Weights of a small mixture-of-experts language model, trained from scratch on English Wikipedia: vocabulary 32000, 94.3M parameters.
Below are experts of layer 4 (counted from 0) of a mixture-of-experts language model. Rows are named up (a neuron's input weights, with its number) and show model dimensions 0-63. Each number is 500 + 25 x the weight over its row's rms, rounded and kept within 0 to 999. Numbers have three digits each.
Before each expert's rows: a language model's description of what the expert responds to. This comes from a sample of Wikipedia text that the model never trained on.

# expert 43
It responds to: Acronym letters and units
up0:512528473514485512507506470489472514525485546515509490462501509472517525477548477469458480523507491502539516505482516529525491493504499487539490461532526529512462505546429486501500525477499521
up1:523516515477498511533525459537539465543499476548553466476517500461517489505509496492485495501507484458486511460519513511482511445495461529533503516480521497538449501505519529509478462524482529
up2:507500493457493507488524510529514540507455516504489530515535470497515490509491508488469488492520514517504506562447480489510481539507483516519489510529517513502485494522469476551508539507499531
up3:440507508478521484501525559528489529504463438471511540523505479502498512473509529507505481498440495535488516474489517503468505533514522512517492484503546515471491517475525489520538499501450483
up4:479493497504510490499509472518469433476449509498450484483499500518552483493526443518520501507505527478500481489517526511509477512471495556568485475485491494525492471510458529522469491508497542
up5:491440514523472495519469482451499534505468542513493515510490555490458490493471545504535541487538491490516543506507516515487472481477504464480440529511472509504483492503520466509495475504469495
up6:529496510516457499509515535504522510470498514474513522511512487484515547490503468460485487525495507513519497476476525503487479496498485481507497480492529509491515502486514508460492434434540489
up7:443433482447511511519509534524468511510485512499471517499515488480479482512516528506518532465511541533553503485482497490502500477498492541515539491528497497470507484505502475483487498558485538
up8:496479495509528495494492505522486503556528522499495503503523538453489463512499482455520489537510566520487478504510505501530475500515481531515494514522478484488497506519497497526486516493506427
up9:491453497527519505500496494467456564452444482495513490538490498494484470529534504515498468534494531554501460512487504469493507438551484522468470516533498509479518507454494445489481474483512494
up10:487498491532516505478568451507514513514514494495530486526449454491480471550514486489520507500498475490535561521531525521508502503487542468530548484522523447475506507489488447500478480520493490
up11:513488489480524450488497510514522478507470531504517511494502521475520503523475512528497494500522508513526502462509514479498512461498461521512512531492502500495544469540498536539480455486539500
up12:503482530496523467488529482525464508487546503507538492504471513564496484478544531454498463510531469505502492469523500502543513503511523558517500496501509537486483492474515515544479502497486518
up13:492488488497510467457535493522497508462526498498498484468497493493491474473474469486488500508508473534479468479482454476479484481520501471527517491503508506475524474488524536525437504527484520
up14:507508491554506516504501482532504478451481558528529488508520513491523456496486516504486522506512512517517515533540455492538505480487511485482525494469492527545486462448525495527482528497475492
up15:549497514484497501467513438490490499482509505531542526479491505494498525482495493481483470512510469478492505517481468477470471506519450496459530499451517515507499462470494487481494524520503477
up16:508456506463545463513492535508514498517481496490474483496506519497500507480471462484528484499466531500511506541508494538473499538464503534478492515552503430450528516482496516501542513473499487
up17:485487498488458471497555456539515519477499487503474498482520523526465527504536498492523461497532546478511519541488495458473503469493532506488507504509528552503483525483525495533505512523465497
up18:472479494541468523466482490476483513522530499555515496493484540495497485498511500461508526529505491471485479540520505490495520514534460527501521502551484542535519515531508511489477475514508523
up19:491461484523501468495486518540499508426523467533533508546531519451483488453482489462492522460504475498472515485533503482476474505487506483468499469474449501478518460423533481493513488508503503
up20:441505469547533488485470481485514502469528471478510503527495507523469545492491477477508479509507514485526500499472498513496487483490514509491477466474545493511539528535491491515494478482481499
up21:532474500513517489495469476497465497489465527459489452488483484530487520518533523500500449501514514543515513475499468539459497539507466488507488495489492519502503457520449501497472485488533523
up22:498512468457488526488478504529484480464511504531533520506528475454525513500538487520508495552509514496509488463540468468486492481505467513475486506538450503492544494502530492507494470515502512
up23:472505461496556503508532494545519524463499498506517507511490481539505492539446507526467509483503475562537467513488503474493490474486525521511517456518525472486518479530531464478468530500501501
up24:526500475453469524448497482500467526495440481421529535513487478502484506461488503453457535481493543485525481494537513507492511486476494494517482520473422489542418530486513499454468482508511465
up25:519466511478475511516501491525497494501514473457548484517527479531530495478458510530466520507493457493491527505495504499515498476459487498517486480539462453493521464478527491520482500514521491
up26:498501510500471504479513493526540510463512506440527485469515483525489525526557510512483538477519498519546451493446523487512452522495492539534447479449481512494492530466495546513474465486541540
up27:499531476488506488493504478494468523515493517471527484497506536455523503517489510535472505531487510487507473542476506456526503508510525480501524476543474490505489505460512483530476504465459551
up28:505502541521465514489515501508483493512526548461532478487501487517532491523469442504435490531518442486479481489476478502502513472502472516495528477474512502480451512497496498489457473503445511
up29:457514463508499500492504534550482479512473491507544494487484496499500484510506461520498524551521451495530478502455482529539502512471481496552491498507531520507517497507488500515497499514472548
up30:489554493498481521488509539523489506480497515499518485529549477524519509523471469467479534538530524503530525506490497503484483495518508478479515497521518479506531477504498498461479490499513497
up31:523487481537485468486514479452507486574496511508486470491492479482508531518492504481503495512511461501520521474542503482485468438508455459478504478576474494473471493550500519492465475476532532
up32:455494498469534485479511533499493477490500506541487507500473470522521474484492485494494476527528458446493488490505526540484494538499515522483478491470543492485472498487541504488514466484540512
up33:545548507481452501525473457484514521561464527485482571504498452520551483483453464472498526482529510467465523505502430515490494528467471530510554480484526514474491516511543456510499486499493517
up34:511483488536489513512507488500502442497483470503484475540483466449522515496508455503502539506456524537515513478511539527474489529516556522466468489524513494517504519494503505522523531492481523
up35:544540453497464480523496505469533516492533511473531478495540503466550508498481508509479562496469477506539466499466447514481441486571530489523498514496481526530478514507505507542455507544507513
up36:488525443465451504526484463484513550503440546501516493485532481495549530489499499508506519509521499500527490459476498478507522495485512517514471489455496472496516496481465493448507477470529498
up37:509511546501494533488501518507502478457488463447533531495545486472527524511516461461548502515510553493532483477464499517499501474429523485454516453523534506472480484479469494512546497458489516
up38:462501471515528464481502546508516481518468512476537485476549499507478489470478483509471506497489463468521499493517471471468544496468445507514526482505542491511477513536554515496486519501506515
up39:520469521491516502474527498473488486472495514541490503520494522490493520507503497476440488492540483539508475468502560497481502520492497474524496520488494523513520520472518485483482505529485512
up40:487465522487456485498495514498489482490477465483521515508526507484539480491525501470502519507520474512438519490481562484501504516461473543520481517518470514493526495471520508491497522530492482
up41:514519475484510522522524511471457489524504479499509494508565499475549476503495505486490524504452476494527519530555512515506487498497520511503488449496495501521539526491544461510473456547498517
up42:461481489490472506502498494510492484473449493477527508491496469502511476478525524499504506497528513493478492475495522520525454518500485495517487521495523518464522486499501514539514428467559515
up43:532508517511465481491471490533481567481464546481482473522480500527518521453483505500458516509536464545464472529467508506492486487515483514493501479492540495489522543467499484490454507475468478
up44:547456489550457473480467512508453518514529501509501474509531474490515551495487500517460514472513552551498532511502502482463472533500467491490499503527483523483525511490468547502502521470537452
up45:490534496501501495496563486501487444543462525445531508486485558489476511564466488482490478512505511495502531511478507466503496479499505490499507497505520479520533489486530488513485503524521523
up46:503503538521505517474505522508524480482509530512498513488537564567557459477480492451512478529445525532543486482527491467476477467497516460495455508512483537503527524482518479496511470512493505
up47:501487488508447555521502451532512527502522473511494554489497485451479496457471513546485475515489450524473520549523459467487452476462532545521468487505469518532506500504525506470529551502477484
up48:572560510482520529545471474530478478549509464490473552528551501457520514496495519523515533454495467531513494531472495512549494490477511488473503491492501509483556497511547495484455538510487546
up49:511505527537505479472473481560456474485508472513487520488525512528515515467497526553482513511495490518533474490523461547511512501518473509471498515496539487502505532495434499552489483483516509
up50:474517529452527482512565545485519504433507477516489518512481531513537506469526505515520525466466485483518540497535482494531521486495485505511520508494525518454507500526522512499517470536498488
up51:495503467512499484501510533537472475468517564494516512506535556519535519479497504499499513486454472510495493497474478475486474457522448458473527547486493495503527500489488506480478505498453509
up52:576504485489486496502491455521487516490486498509493488511458509494569487489470494509492472488529526524503489475496458486514476512474462560501457478465498497521516498486501508507471515516463504
up53:527501486490491515491510553516509477500535514487510510486478532515514508536525530500486529514486512445466501499532521463525476466491525447505515509488509487536490585506482506489467520474515454
up54:501525495466512541499504513526490535515483512468454467535456488508491550460499513495497495480515526513533457489462491516487492515488506489531489474479533448524497488469502504505473530541476502
up55:490480493494491539507472511539470525464496476476505518509511531493499470479480502505499488516540474462502487493484470482480483481458539466489485469524456549466447473458498506501512497495501459
up56:496456490466466507512519518520511516500533495536507514495533505524515476479510491468477513522510494488465489498499503496477501476529470500487475496509484513505514498492535513502487451513548505
up57:466463538523507459508535471493489482489500493487461509525495479470504489468500477516498461474461513526519521509442535556478490499504521500528497529506494536516503477497488504534481475486469488
up58:476515535519475483482522459500467484485495478521541494483506520474470514523514539523525486501497547474542472478463496483496515531525489497489519521471456521483485522494476453471490510456464479
up59:493517485498528516500513454437527493471529510566508508518468470483492484551511483504523472495532506510482523485554527519508524516512487484463449516492473507483511510539470515485484486482489511
up60:511467487571476467446526467484467518501511514546480522517491508468492522469490533503423479559497507468503500516505479472457481486500490492508502488504496493505551503455455512485493465517504478
up61:493490528519472484505469485456547488530534530501521497471519524541472505542476519476525491558516499528484558492476520519501564491493531502467514467500511524550531525497502467510484512438486495
up62:516475435481490505530519514474514508530501437444538494513531492503497516497518563455465508504484503537497518537509481528509505501488483469472474506512534490503496556485496468497474490487536477
up63:487502507516474501477561523503494503502529503524479495535525510491501484528444480527527501464459487494459469494490494487500526444455480486498508520543537536513491497492490501510469471517464485